{"n_layer": 13, "d_model": 256, "n_experts": 64, "experts_per_token": 4, "d_expert": 32, "d_shared_expert": 64, "activation": "swiglu", "moe_layers": [0, 1, 2, 3, 4, 5, 6, 7, 8, 9, 10, 11, 12], "router_score": "softmax", "normalize_top_k": true, "routed_scale": 1.0, "balance_loss": 0.0076, "balance_bias": false, "router_logit_norm": 1.5, "init_std_router": 0.0132, "lr_router": 0.00141, "n_head": 4, "n_kv_head": 4, "head_dim": 64, "vocab_size": 6206, "norm": "rmsnorm", "norm_place": "pre", "norm_eps": 1e-05, "positions": "rope", "rope_base": 10000.0, "rope_fraction": 0.25, "qk_norm": false, "attn_scale": 0.125, "tie_embeddings": false, "parallel_block": false, "extras": ["capped logits"], "init": "normal", "init_std_qkv": 0.0312, "init_std_o": 0.0312, "init_std_up": 0.0312, "init_std_down": 0.0, "optimizer": "muon_variant", "lr": 0.00259, "lr_mult_o": 3.0, "beta1": 0.95, "lr_head": 0.00842, "grad_clip": 1.0, "warmup_steps": 200, "schedule": "wsd", "decay_fraction": 0.715, "decay_shape": "linear", "final_lr_fraction": 0.05, "batch_tokens": 65536, "seq_len": 512, "doc_mask": true, "train_tokens": 311300000, "steps": 4751, "dataset": "wikipedia_en"}
Below are experts of layer 4 (counted from 0) of a mixture-of-experts language model. Rows are named router (the router's row for the expert), down (a neuron's output weights, with its number) and show model dimensions 0-127. Each number is 128 + 24 x the weight over its row's rms, rounded and kept within 0 to 255. Numbers have three digits each.
After each expert's rows: a language model's description of what the expert responds to. This comes from a sample of Wikipedia text that the model never trained on.

# expert 37
router:145101125132134149154087112108154125100140130105100178125098102154093143152095097178109163117097148080108116128149108157125080169154178151134112127152149108100146145099107109125161154110143153078121145115124124112138175153136149095134154174144099162110128090120160115125171104106114147106123164100118102115125121128133137110114148122114148133093133083165150158174147108119109123117103
down0:162083100160122104111134137145143118160115126089131152135162095146114171179124158110127144138096124119131104145137111157121146143144120149117148117118109120120130109107115126161084180120132143096106145108091133127149122150166126130108111152140113153110100175083148147130120107195130110138144120146177119070143142118138144134096112110093120125160087102096134081107161123149125170144137
down1:098118132132112127129124095104137184122122107114150090104100124166146116139131172066187146120138145154078139111105155114101137156131149159126103140170115157120150098142126169130115141115129117171136120106159111076103134111131124090184141160082148138132121115119099162152116121078135118130127088092106134116162075140111100142132111114095185095105139141143126173106128146094080156134136
down2:104132108108119156139155143127122131127094123121138148134136101137094128150108122131167146119116154124181112139114135172109165181160164108121146167093137134166104135114166077135125086127114143156104174144123097137142146122121096071140146163082110132166130132126143141140187167134136147125105150090121144095101124066161112127119131113137104077150120146148168111181191120137131117135108
It responds to: Articles and possessive or subject pronouns before a noun or verb, such as a, an, his, their, she, often in sports narration.

# expert 8
router:150130100097122117158133133114135136139187137095113138124151123113132085148120143126122189135095118107118096117134108113063072144137158102185112088115123069155165134146091144095135141144137115108102162139107130120144175139105147127118142161121125152169157113155139157102140152130106090103109107189122095112134132146173135103171144150126109160101098171127128086146150143108125077134096
down0:099137138145104081122090122080141135107111111098130128142119152161132102152118138122069122209139078132130144124153087142095148088143155135104116109125151151157115137101139141080127111125138140135109147115104168107106117105131147142120141131130153134110122109159127132133106120138120118130147136145140101133129138093141084149142148086112131108109106120152155082089206126158142110177147
down1:105113086102094125142100158142130100130118096110109143118126101135102169093135114125156140079110116106110140122123162122157136099124091090141125157150141134168080179090145092153113123080120153133122156110086182113110141104082143142118141119112090128135093108128093103149127118131136138131163122158133101149133150150132113116093152137140103087171105102135098117156131092091101136157089
down2:139141162182084081123119155110134108132145092139162119163098114081118137136122125124041155110121130105118136160160155120110141113156148123089109141125142107101125104097140151126158126111084153105172140115096059121110134125081119158129167152100130126150146122104095128111156081100123175132142142132139068124103153134127103170137139105158114130155162140114095129167145146108146080092137
It responds to: Word pieces in the middle of personal names and some words, often after an initial letter, as in D-ann-y, D-ix-on, Ferdin-and.

# expert 63
router:098095147165081133106138112147143119095156100150110099132117094109124147095082140116185119129104171151128133134123124161132118109116126125102108110107149122144142139098130161157105162118141153154111089075125122137144106121151136146102147125148126159097097142158159105095133092110138161160109095118109118148105134171120155156096155111132152155108152127153112137130114107157159182122168
down0:086110094106131114145120151157101166113119113130140141123153122135136149124112136119119111101153114164090153128167147164141176116132105157111121105095121168131143104105124116144130133133104129126140105161131117135143174166160163134105171145147146162117105119144076130071160091158142111144129193143136150147112162164101156132094132124161085109114117167092147127154127113166090119166186
down1:150128143133130145139153134123132115142115126181131124102115141119154109097088096166179094118163108156076127132155142100089138120141096188097158116149125140102156135081110136125133095127156153125134140136143108124130095166086102099144098133129106138126160115178107120122133083094119125123128116099102132099105115109087108144103155117089116112165104137129105115106163099176146160178095
down2:125149093098132125117146135131133165151142114151125142126096104131134131126117118149177126138107107122090109118111135150138146139138134158119173164114147153071138110135185156135120128173134121136149118121123126101111085098144103159143082139126132079112120147106097157136120090122118142164134149120120173136109084093075121138159171112112127163121157083158098155122104096109157129111132
It responds to: Determiners, mostly the, a, an, many, several, before nouns, especially in census statistics like below the poverty line.

# expert 60
router:155134139112167110090114122129148158126101095099099173125145106144112133105151159145091141096130146142085182152157104112085139117144125144132116120133143094088093162088181114114133124180149149126161105127091120109116106097112147131130091103173107127139165104110117144086131115114155152142121175115094147135132159118092131148091143132114100109149151106152199097138136133091126169116161
down16:138154144121107157103143144089141121113125128127090159146100149141129094115153135143106119133155173152132103114082092127103136156150129101089158092110124082155113139144117135150113120115151108114113118096157123138127106150155158117098172093136102132123125083157158148116146185118109100148106072113131134118100125113141094153103123135128165139148148143138109122123139083122098153129058
down17:108104152150141120113150102124110149125091122099132143113148121125072151167130132090137120130055148161136140141141097169143108121157122145085119102158170162105120146116131100133141082107105130060111162147111116113114149143142119102129109120150110081132144135123180084118090110163116126123172142123118113139136134088132114108130089153136133079100095111117151095119179095135147137126103
down18:163160108142123155094088130138170131182138114116113144096159149127182134168125141098126164155117113143135129146140155098106152148147119128109156120136146118153152133162126117128104164111115127141081141173107117136173144102151129082161124117133139148154141138115151175129151142149127149125110094127129169183131133104099133103125128100109111103179135156148114117105154166119114132157164
It responds to: Field labels and linking words in infoboxes and definitions, like Edited by, Genus, Born, Species, and is a in species openers.

# expert 38
router:124080136135163150156117085121137121127105108102096109125109105132105105112127104129119125117095104116135103142083116155109136137142147123129094100145112114082121140098109128091153111135154158157102087076104141101135109167145159106109154112137116137124119078150169139139120125076113153131107157092118114142103122128118115087112157164133108127093128125153104122130094109124188106117121
down0:094164121100135142155119107126104127153149114157133137113129122144127168139078155141184163123134149139083172128093078123128156162123149141170124169110092110108114156124164163117101138132109113130118114155147167144128110155075098143187068149135121138147129091169117143118110120135148130106102117138147131130135144166123110109119135126126156138152117122157175152113135142082147062178146
down1:145180123071113128091125125133115102126161115157090118168132147147100116111105140115102080160140147126114101140134066120138114127138159107169112114134122084159126169148139120157194145121108140163158148114138122125118140129131145182130129143133173104136119116147138126152091136152075131136154139144126090068131121143121068084139127162159094113117083148133117148117086099092102132107150
down2:118168087120126117159128122124127120146132127119108184118137141134108120104142105111162071125121113165117127176140100117142150137060122112118112145137140107139118115132122090104151129152147149134138087128113120164150081098092125124170109119105135118153161137110128192143131169117163159084192106092105106153076115129154153117111072117110080124141131131119145116059142154133145115120113
It responds to: Pronoun subjects opening clauses (It, he, they) before is/was/has, plus nouns like water, energy and chemistry word pieces.

# expert 42
router:166125150124146166169099119106154131152100116101098094111116149163119100153153120129105141102104101074100092102157115148112144146120147142158100088154141132103159139108113089095159106103126147087122137117131114106123164140129157088116144183096106147152144097130169082102108090115101114099100135134113102105121104132130151129119117106096130138127114122110121118162148126141100130128114
down0:106117124095139132151169147096145081139096157121085137136130157106152089086141133104135118124109113126184116141138143135138183163126144158151087063139109134127176118140189154126145150172122141168126107133117145113124133160119117122117132143086118143159139136084131088122156131136125085131135148178111146101092134109142165099144150165142099141097127108159108116141178087100133151134092
down1:142070137128138114133128125097138126166127114091153134112085118139125119142163117094100110125100136161128168137122100141143123138134159121121088166097075135139115174154081095175154139136086112097154143134085107136108160137137135127148151119123091143136173114127105125094171137137145099104131090126123120128109116133145151103129117128161110130107100115101098107161144098154097147142150
down2:129111126159172166136100133087158120157144170075159148127123128159159103158153145137111177114149089180083140181110187123124119115138153126092095109126106128106140123112133085156128069153105132132145168105095133137130151128126117102133107133127109153089146102118099129095121162091167106123093131110107134111125134126116158114142164155128145165105160131131114158153101132118173088142101
It responds to: Capital letters within acronyms and abbreviations, and slashes joining names, like U.S., FDA, IWGP, State/UT, President/Rasmussen.

# expert 48
router:175111103160132163163108137106156142114143116108104157125107128118104134138100081165115148085103146116122103093148089153103089126169159139111103103150126072114124134104114115106148113153141154107124148108109071115128157147126145109094152145112089179100153106138156133135161120100116130140110131122155104101105133091110121107113148106106111118100109088146156153150170125123084147110127
down0:118091099093120137117141089145103128134107124096062155092116148121131128174082169128116121128129117157107142084109128110115150140187163110132128152094131115110158130154148151130095125122185124157121105121110172112120182139132115123128113132157143127140142149159109125144118182133131148145125138176168146116146155108144107147098169081120090117108127153138112116136089136129108112141106
down1:112141147151142133114093121131130102101115115115129099107164138156126143110144134152116139131088120143154123135099122111145096139128146122184175111140148123145176131065139154137119152138128149139087131143151164164170109106141079112148124160125118168152162127171128123153117167152109133109107126124139117142174128145145100106142135181132151085103111164111126146137126158164106125173101
down2:108107155158145127141152134122147150108130120161110154164130096098113144138159147107155141093130085085137111140168115154118111132119092134131117172174097138099124085104122117106148086119101160119160153102141138163131186095136148116147163123073145136110084155137104108120142118163109068121145151133121165150144140116116165079094117155127127098122112130138141134131126095108173140162155
It responds to: Determiners and ordinal words opening noun phrases, like the, The, an, first, second, plus ordinal endings such as six-th, nin-th.

# expert 58
router:133147093082154146151089115085163166144144135106112183175136106146127117137150144144131136111112122100099112111192124114086139151133180128111132132147136140093147141081115128098123097160153147085146158080102114104156144099115120131116135114138110147162121119105132153119144112115128155144114134118134096097108112094136166115146141071094099086137090115166166141149140117139091155132151
down1:130118117120130113110126122160139048127148100109132109079118149067127092165132147157098116118131158164121174109136156122155155121170112149098119111084140121136129116112125129119109138127169177114150116143162146109117112108123151081117103126121125135117160139098130125118141147120160171051115155112119112087170107149152121124148074114109135104139139139159123139144137107134108202129129
down2:097136110136132108136168123177129158162114127136163118133142162115161103127114116131083132092123112132105100151147148126158148147176087154161169142117146155176161156122100162134146109091148116126138191091103116106133105147126145102105159118144150113162126080121109162189128148139161145123138126125166107159140126108155134131107096147163107123132127138098146080111132143106124111073130
down3:123153154147104110123111107104083089131101123152156179138153151125101126163163126119135134110091119129163125069145077159143140152158122107128190133123166113122116142150152152173145141144120107146143115083144100101080148149107112137138082104142097128118145160139113097144141123097080160163103155102085114144155179115134117121156119108150087105128131144091158100153151084161127114147119
It responds to: Superlative endings in Great-est, clos-est, simple-st, possessive 's, and adjective or agent endings like -ical, -ist, -ation; also best, new.

# expert 23
router:079153142152128165161094102132151105111122122131142124112147180154147141144094116137120126141110170134124113132160119116151114097087157197117109116151125110100115108108164102171114110163121124132129131128131124114127140114132127095116119104115096125098117100089164178093151090102131114120119135109147130130119128151160143139135146091151174132114120136116149095161111152141129119104151
down16:127128164162133131129108113114159108051163087141173171116137155155090138122125088148110148137100129081126133114121163124155135156115131147136139140136135141094109187091126091111116130122111119152097155083130136130170102116146131137098121162122098115145084139127125120089145109140125141133099103098124127147115155136115179128121162125087094146175150149129132123144137126128112093155150
down17:133165144121097135111129110148115107111135155122117107080119153123101126144159117117133154095090121089171142119102116113108146104128126142153129071123152127102133138100123141141172179151167153160102146115117108160130130082124088151131131122154101114114122146139112115145110133150155118143109083138116108134150139140162175104103126134103195146145142100137091114165100154132115128090119
down18:132088102134128117131168131119147115146161123183145121132108160126146159120133119132138123147129093148125188140147159138157144153107172151174151133143114130104124136111108114111126118150095141109124113166133128121127112104090092122197143115136148138152118131115115128126125106115125094127159085155099111118155114108112149122106119131146099175122148134150108172115129160138164102128115
It responds to: Prepositions like in, at, on, of and following "the" that introduce places, dates or events, e.g. educated in Mississippi, As of 2009.

# expert 34
router:136119127152128120126135122111147130127166182121110131125102140143128122127137110120150116144146095178112096137142095105117144139104127085126158124135120160166145118161118142105121163099122146095112086102100132131165164107147130119125125119128135145134132130092146146187091155175132148136125124140133106134118115100162124108138135145148096108145111122160105083147102144139094170143164
down1:107151128106120133141126103113161119123137149142098136130107140166138131140152132158077142134174150122126109125117147148138105113100143158174107126147128134150146141201090095183133136119105160140130139150138106067138142124144144145138142120132099151132158121143099124119119142078143165092128130160133149109115143089163153112115176151095123155137093143154145132092094104144129116099106
down2:196081139175127147126112111123125140132129140099122104120122157098102110154126107132152157153116121108165150121140162111164122095112075148107129122117145142126134117096103139116154151116152138137118110112135137086160101145120153121111172122151152134112175158074210184132144136070108142150085129130142116135153119137147138102141135100134158117142126130130117122107097102154126150120124
down3:112140099160081109140101125128154105109107130125111134141151068123133179131129105153169134130133119148116138099099136093109148131179172128100136129130120074122159132092137137132168125136136150134104123097146165131121159130157064149129158178129178116133108091120143163127110106153110118147097152087117128140111136115139113094158131143105121126147094167125111124126125160128170102123143
It responds to: Inner pieces and suffixes of abstract or common words such as pr-int, transparen-cy, Mov-ement, inters-ection, conf-used, plus business, market, contract.

# expert 10
router:148118128095132147121147176126126113143146143113096120122110176105143094158128109130122128144136161143119131143168125136139075163124136090141119095086158086087134143155077120130099141142147111093132137108137099119158140145150128122126158132074142110168155124150130174089160163110138161138135121126153165113128093106134103117185175108126093109094115119141143108148144151111101134146087
down0:113125097080118089136107116160106171141174102157188166129138147145122105132130163151156127137150151092078108122152131114086158143129149160150131137131112132094109144158152145139149173147141123133129178133147124113118137119102146151139165154100150125171134170148125147144124095136107158109143147095107150171110147178132101116156151138157138139154094173136160124081122145122139096137116
down1:166123141088111120133133146163109153153165108146097114116130124127158138134132094136177095151106138103120166099150163159094143080154110129156128156139133136142142146169129148133138131146118102141128151100172104137141122135123106158116140153170153140114122117137127155108157104114152132136144100153106116133131141177135160122110083152118141072159143132143133148105116147045160144093136
down2:139122161058129154213141149138068096173147167138138119160129131093122136133161148144106156136117133096119148095126137149132140096142125127171102163141144088098146193134115140130133132145140161129106131118128128132126154142100140115166127111117099122107116169108181137171109112099128132106096165114127173137137115147148090166127122144153147147131113126107136141126178121105141081131068
It responds to: Middle and end pieces of personal and place names, such as Sam-uel, Beij-ing, Alb-an-ia, Som-al-ia, often in tables and sports lists.

# expert 20
router:151123091072140131178154177124176123105169181120100149135095104131108078151138136164113133152149094121185148140160124116117106132103157106126148141130103099129158102140163141133144141105117139111108088157132132153133141124088153123124138106090118113149164124095151114092160146151112110139123168145148124087153118118142105094168141134129109119145100127151151127142153166133150145144101
down1:131138134127119116092122112118158149120141181124106102179196072137126119101134097184104133157107134123119155134119130113124134121173119155110115112136105116168119120092144151161142087122100121114135112117153154084159157147153120099111144109111131087131146112163127106130136173141132152097198149082157068179128145152137085123143152131149103141135104137161125122130130163146092116136128
down2:143125111138132149111129094146099149134165127105191116094167128139166164117107145104126123095140147131109122147133164079140153119134132119126127098138134116132099158128113084115146118145116104123149126076119125145102110097119129091098134140096168132096119125120150158111113105119127108151181132137109137108118115112096121161091076119113132112116150149140118160119100103067135178143143
down3:122105100171138144099153108132130170051145157156134103101153163126172168089103094128182176111091136127121118151110114102119151132115082129152146104155146127171122095105096098130131144144107122109118110120164104095144092105127126149125105121149112125104146155113095106173120075128128111209126122100128111120132157091132123141156124144138105119122161107164114128104124113100128176140174
It responds to: Final pieces of proper names, especially places, such as Norf-olk, Verm-ont, Del-hi, -ville, -ford, -burg, usually before a comma or table bar.

# expert 30
router:102118140118114141126128105111179125088142075151108103109119142088128124130106141125139127104118127136112135158115107150089062112102130178160102092121162086094144128097127149181152096139126156129122099141072110126136089092110146136132143117151122138098161132133168100091117095112124117137112149070144124154108151135120089126092151092159168163114157143161123112153152147151117140154126
down0:103171141148111144120103179143108142127107159128124141148128082181148071116089141133149155133117147103164066112148133154179146143111115082121096130134105088119140155133126125151134154121154157154147108106185104105092181137095086114130098144137111135135116120123107143148125130122118152073085152148138134146170159142130130159145101154101103133107126095140125147133099146129146133143114
down1:127129166132133152102080146118158121105110161081136107137138150127123104146142140138140082130116169147101123090096127148145122129142125124124187075086140124100169134119109131109121155113118154126154144102156102136163167096136164178115135090137093109164144141129141121127104120114139134119134157122152107175126145130126137118149157128191130136120124178157159107132162103137129113106140
down2:065114122116093101138124083156088152116129128148120129130137110170093150128146134118125153123102130135150075104151151123179179149107131145120101147163104111127150126136107113110122154146084121111162084129124111150134139104087110112134130130088113155130122135146123119106165134166107142098171152140115141102102142109139096118172159138107109125109114143120135149101162089134130055071158
It responds to: Decimal points inside numbers and pipe separators between numeric table cells, like 1.4 mm, 24.03, and | in stats tables.

# expert 14
router:119133165143126136153155119124064134113088106100115117108100103128116153132142101140112110138115102144093114141145117166131098145175151102132113121138152167102089139109119106092117150107150140138085095108091142143161153088139117097133142132153087186104164142132105156112137187126112119099134142152116155117107089106108149094116150176077124144093107121103097126144092163158113075150130
down0:137098127136110136138172126147143147127105088150108117115100145116143147118083146107163109163145119130105112124126104142097168127156126084132120091135113161090100130125153133140096154125161122115137125149138133134123167097186159111124145080132138137132167146119135111136116102111085121131134123146139116153121175155152180142138138137132108091109131136127130090116084111137108169153143
down1:114148203137100104136089141100098107128097130164157164133140088117112136141122083175160131125091113155118162123115117136100136124075142121113115130126109081118145123137125147114106110140093089127131170151149085140112143176175166161144098160158151115112119097112136161125125128140110126115126089065147149137130144143105121153107126130115149143125127132072170165114139107125111142138088
down2:134116093129142099129100096148120122145110101204143147168174166166161090108114133133160139131115182144100123109099105112089156129087173201139126174170172096099121166124127131150110132156171080124107137090112111095135095106125131121161123134133156135111092123126121132120122146135142124120178114117088121145133154114168124119099141097103100152168149119105092132131084119117088122151132
It responds to: Short word-interior fragments following an initial letter or syllable, such as z-ool-ogist, f-ung-us, Sc-ub-a, S-hip-wrecked, often in species or list text.

# expert 28
router:144143093095144167151134123112119153143149129115101122129086112191096114178118133129103160147143102126136159124107111146099128171097141128154127118117113179132106138119094166119123114114138151134105146132109094147136156102099135095131111139139121123173147120138119138116089157123097159111126154120130116091121120083159136066146149151116127153095149146124122128135136154120069103128127
down0:134119121206099148120167101168160116118124163135157113139110145139121150165130174133121104143082159142122123099138141123188130113126139162108161141159131130128094109146112125116141123121136139151140146129131140118134106162167103097091111136144127105095135110154159127175161170100118168129131090101135143151145137136138133152129121107082120149121117108144184106155097101143153138106155
down1:138108104150122136148118143117124155129087089132134097103154112107162119067087138141120108105110102075097132113144133173113161174148122151082120114138124109160135125110167112119132097101131138136141128102129147128142120123160159161094113091137160148110115125087131153121155127130132122153138115139124113156147079115131134129119136119116110155110120116142135106150129113154128123093162
down2:103124112125123142122156095137142122135144134206128167147117122157157176132067166124156146109119107178102127124109100165126104109130120135160111121044132131151153150145147106130130098105117140141147130095125132074086152096102150126152139163133179113100126121112091126108158094115161081121170129093124103100109126108156117123149086106143126172100139123132133128131110151127143085134158
It responds to: Inner syllables of technical, Latin-style or foreign words and names, especially alg-or-ithm, Scandin-av-ian, Scorp-io, Explor-er, often in species text.

# expert 11
router:177098084125130157141115156097109135073160146114100172108129129140106153150076108144127147122120131133099196085160166155156125101136142145166109140127144078118158152109139121168133154166145133136151158165089112139131130175112168110129126159104104144082160086132124109126110155112137113158119149084177119115118159146126163139111086132110119137103115110140156143145142125151110158140120
down0:126133091119105081124138079088107123132138101083093132161129097162114145114141126148118156174125142098138102123127136141135107179148124097069134175131151081152096110103103122103102112106128095132132130114114102118144139138138134123096123097120092084052128161180143135173122154128090158133143084133156108151124118136085120104185129170107086109106158104134155128116141135097125077123130
down1:133116134106121159159144112113088135138106132108123144152164137129178144173158095131196114113177099129142129142154115118119172082103119127140113126134093119175106090114114139169138113157147122112114145144118182145116101159108119108133128126165088131094173114093075117079122158099104126144165133145108085092171143124111116131150093144096143121175101138099129160110091128186163139111129
down2:143116152111124144140117129101105156128126108159135086096116115092112135147131132162142163131129128167130132136103089155120128148120146120150111102127101117158126111140114097136100122172066128128132150093081144144107165110129134124181119103125120131129129143097073126125109160094122124092186122131111148152142069145155123140125123164132121096141125129111134135090152134128129149160139
It responds to: Pipe separators between table cells, semicolons and dashes in lists, and "of" in titles like Medal of Honor, Hall of Fame.

# expert 25
router:125133134114159111145108144142129170117084148129166141115115133136128154108111130104183113109140121150121123090118121123168130135130096123096140138140121177121101105116134166093119114116118119116119130123154140120103151106123130183115099106137142103144082130123138162175125101166136167129120154113114130116156084146108099189138117099151122123105144108119109119137094115127152131131188
down0:125123122172146174108111123147152063131077111066122153113137115061101148157110114086119156108093126155109152154103076136106129118157110124095152121113124090140150171142144144138136191119132124138111132139135124150126123136176141124089135113161114079115094164120170102115103140113148142106118153076132124108135128119141174132156136133148151145120093122153141086122134110135153118116137
down1:122105124072127116145162117115112147136124153099110133162145131138099144114140164146133119150135147140119114148087128148122140107139133095164132116138139097177109106100134076127116114118126103153187124148091174121123165129151145112026130143137119156138137125133213095089099117141102118143119137138122146117160117141144161122129157132167121062129125146126137106115149110086179077087125
down2:106172150116168157089114093123151152120121095160127143168138079136110106137085166100087146160145152133133142115111084118139125177110123113126110117130140109154098117169087158122114129123092152102146140112088137104151116111122150118170124131126156133167133121171133130127111142135165112134110163150113108130088130121118104103153110152116111102156162094149087127186136143145155110150138
It responds to: Auxiliary and linking words in running prose, such as is, was, were, been, be, to and that, plus -ly adverb endings.

# expert 59
router:127117134173165136138131145123097112142085117091088078141125156136097073123158092141106141135113127101136091146148131115117124088160123114099114150126120162115142146134110109089143140098154165153128139156139105101150122132161157136103155171100099146091159125139169110130175100119126126133108128129158093125129137162145109124156143112147148124086118135056096128132114143170144105118123
down16:125125127097118122152114151104124128135127136062107088135130052139162116102116103143078174145136119159112119139113142118109144103125121147141119150134146116148121122150148081121178154140125163153152154154070136100128104158143121123129126112112148141152110071131133126145189128122119164118149110120106131116113122128066139131133134143079099111112130120168111163108134117116154115152104
down17:126121150124115107127112109069165137118086123088132115085138099096104135123147154066133111127087134132186119157130162160126169190175150124091155157101121108126178141136099162120125108090156142109138109146125158155107135123125152165089106154135127135086129088135164114121169189184115140145095137092131137127127131126124146139137177108110157096134080146102123128123138133170136142119133
down18:122105137135155119130158157121133137127167109132112149143113101138130117163161120079121121126154103110129164121118168114108097094117160140139139120171149149131099117185133141173126107137145168184149156128126128140097128154106152131138126107142108106117161177137119153143140155068088143137143115127139119141101084157114111129151119133145120138114149112116120110109119051140153130156146
It responds to: Prepositions following verbs or nouns, especially agentive "by", plus from, against, after, until, e.g. mentioned by Homer, killed in.

# expert 3
router:135112137125160146175089116102138113110085112101106115103117117107116129170110114124103122125114119125094130146131104166123075158167159082140105100161124115117166168108085113100158092167131137091099140110112109115145118114132178093137143122118118182111158148155158095120122147115110124111100152117119116118099129118099169131103140125132152140080086127127094126143126141132094115107116
down0:145149127129114128124162144084146084098099148101090148135109115139143080118201091134132112133128094106148129152146097120125134096151162086126133127104101104119072153140127118135140101145113194102111176136164139132130125152119108161147128099067101098133108108149133126118125168157146133096095116137146115154150100155108122137109149154149087109129123121142138128121113138132108143133132
down1:125123158136125151091109112137130119115113101138079147082066093131101121107134124120108156103104144146101128127152179149148120097108117178102132160150113104102161146131123139161130128113105126114136127166145153131162084112133123131107082116123132128125137115110130141132126151084121118099129126119187157117114142172115102118075141113066124120127147123097098125128076101126134108160100
down2:137140144151121118079123157117146104083132105130118127127110151145140158146128103134145138096116153167150119135162105140154120126151127131125146119130150121134137155118160147171163143127173152125135133162127154123138061143161125117161107147148118096135124152094076131152157172210140109163140118110162156122110076128110119120170133161129096121149119099141147119169101130118106121128145
It responds to: Odd fragments like non-Latin script bytes, braces, percent signs, single capital letters in chemical IDs and tables, plus "or" in nor.

# expert 18
router:155125148174130131149102099138161131126155126116106108108119116158113185135106146177099138123112105119101122114097141138132125129126142103160103131176177129122127166100124088147174130096146156123100103099111136118136147082146135112117148118113098146126143119073147127103112148104109083170108121161122116144095129108139169125107147149115114141123111132179128104146113143118137132140106
down0:161127131125138114112096094105145128138127127084094134108150133138148123128129081105115116091082092121105165105124123124133138131150185148100159132157127118162187101107105098115110150121126097127096174151113151172160153122107099118122124107149096132154102101130172135145126123122104094146145140124171113156174125131138162146138159130130123108077125135138121110109143109143107081136117
down1:121135135079131081105151140103086140153137119142125145099168099147133183102122156106112156135113154129136115129105126156143103114152151159130158128124112121113108065130126115152114095145119124113103144130088096101166144144088081111158149135094086090119094120130095111156116122132141122174119141124118104130113130108158168097123132114153136140126124155107083152166123139082144090107116
down2:131120130173120136130134075109159096095147135128123115148098108141140132142122111161115101112124116148124129093115087160103109124142134138101127115110149126137124123144158124119165100108138145111099113145090102140096124105131091094086154144154153153123154113157120106138167086120133155162128120123159148105153148113145116114101145083136131134074074127174145137184124087133106168088137
It responds to: Short mid-word fragments following an opening piece, like F-ast, Fr-ut-os, St-art, E-ast-ern, plus coordinate symbols like °N.

# expert 45
router:157111186151148145148108122106143111113111164108126097119107131119091076129128125120107145139136112098144102155139138150104112130169160125146112100155150144083151148130114075100165165107146121104140135065121107110124167115173159100103135121107094143082121130129155120114179163118124149149111126132113117124122109126082155114098133155165099147119111120104106102115147160133102119119091
down0:134161132098123122141114151102112144171106153131116136106144102137137111134124166091106146146121106114152075138157116165150137117078139125142104168102156130096145143130155181124101088150169121102134128138110132115085087175116119129128163137158184137109119117126103138161137126114097124085123162111103166136162146143139143136097112101162101112130150126153152171121184116092097112109114
down1:162130132134117130084105117141098123137116142073136100130163119146120129144149156116152134121168114118114120155147102127155130134115091090169086150156116109105141114144102105116137082135112089105096112095172170094131096115144156147085111127141103128127111094082128091122128123154172151156136127119073117143114124126099138115131163104144121162100134116121102132104106111183167134137131
down2:122090141135148136129168172133141108107064102109118119104116140122123140091113109155156106108112145124119107166099121110123123112159124156127111110112145160146148136092152084124148120079127159132127117135126142127112120124105118129134139112105119114123122122119111122133125130115158122125079128131082125101140123130107118151156141070132093101124139147133108194111163133125111182170090
It responds to: Middle or ending pieces of names and words in tables and credits, such as W-all-ace, W-imal-aweera, Be-an, plus World, China, United.

# expert 57
router:104135128147163103147063146111160156138095135105136114113108114144086097188151130142094127117120134064096123111147109140133143173094125105120106146124082146112166159131163132094110115101136151115080140110096135120161164124167124137108136141082111140158158068104161166155159111133106129146112136079131118111131088111121121138114138078173101137120131120126137137143124132125085164131170
down1:200108153160137121124136127110069142108148126148139138156145096120098129095149150138157130121149134137136104097104123092159123085154135079119122078137149113117097121122063129141144109141128101124137099149124097111110079140112142151090137137109124133112086089142085113127101165127130077149115151130152115129093104130120128148135125113139099124122129137099104146138132114152125110118109
down2:147162153099148117133145171120132107116116172172130148111123121123113146138144162152111103165137126135106142108131137120074110079142159086109147104118108117137140117134146141116135132131088181117119103138138097099117125121113104099102112131108123113163134164104123109140071137133135144099115181159100135147115143094136144140176113152127116109127108136121110146148123136174104104148132
down3:144100147131140100151147135118134150080127162118101143115169076122146141128111125153148127105107116143094166127127121171158122124152157098118084137120107094122121135129101179078147104135068108128128119153109165104126181066110102156099142111105133104116125080120139176110158127125142113182119177095144110104180127100136158147116136096141160130152114180130132156112113132130138141160126
It responds to: The word as after verbs like serving or known, plus such, including, with, being, using, different, similar.

# expert 56
router:139126131109147112115134122119126170166089104110155114173144096155133151108178111119102127121140109119101137103097130115148153148116093130118179167136103172109104106153112128070143117142114107156116135140106110101135117136111134110141109094175157087140144105149081153134119103117119114116162149143124132129150115151106091116092146174099157118127129135134158139098087111089157091125106
down0:152090148130130112125138117110105127095105144095097118132086098117104045151166077118129139117158141097154141142098153116096153132144138109145133161147153100112172148149106135115135160117136155106081123124170166115117130108132109103118141123114121099118102115167107101145145083145131149094140131114123121128124148166151146123140109163185124149173100164134108098154123177101111146120118
down1:097127116098126157145131091095141127129104134113129112147130164114116114142108095147149111155146151132125074129131114099133152152107107117135165096124109093135151133173114095142133148080129134154175071127101125126122140137151120171145123125131119092118174126146134112052141110164155097088137113109146149127139157119153155152095149120104118170156132148134118107165148123142155160163137
down2:122116128115126130122121161160092131126169105138142154104147137110083127085118152134166156141129154158128113144111117131103136088108135114188210115172100098080139119163092115136146097143184139122125135148100095109150123138138136088132144116156132136166092113148155126162068107157114126157125104121112126163133115113113136141123090118127097125144111122152138116105145154112099144080110
It responds to: Single capital letters or opening quotes starting a word, as in T-ransmembrane, P-olynomial, "Hold, often in species and title text.

# expert 13
router:146121150084162164152127100106136139139136151118098161114144101166106144171117084113101176145124124141082119098120110128100073119116138146156094127147142174181120144094103124130107072108143160122122094108137134094144148149088098138123067165139102148140155106142176159124086147120154124128107109114102102100097137141150136099144148106130110162129114127142131132130127136109136109151103
down0:147129184127174140125156090123139120122139110134123108158147088128143157099100149104116136145137137143118177135144121126142104106131140136135164095103096153108146111102171099106133133139134113125127156133133062115128128131130113111133115147097124125191085134115187101094144139119080140112152111120133108131108124123120154113130177131111120155083162105122157126102127120103120127072098
down1:102126135160078115118161140139121143107131084131141132155143093143113098143094117124120140079133089142125135129097113166099132112140139129108120133112104112094087177117141134088182106164078151135149148093123115130172169154101152156126111142134104101144153110148159104158116094131123113143137130119111155143135148113091145131095114132080083119141146122103126175136078116139131130123156
down2:148159125099122107118137138166132117169147135115148160108103115096107121119107159144138115106113117151057140122109132156126133128151147084112118104102092132146118097078175120166127157160107156138107160121116152111114145128109118155122082144103151139136150122170117131158135094144132061141083147124108130141099123111120111138142138167128118116129076128118126090135127142127124127121174
It responds to: Short pieces inside words after a first piece, such as ch-ur-ches, c-a-os, c-on-cert, plus the pronouns he and He.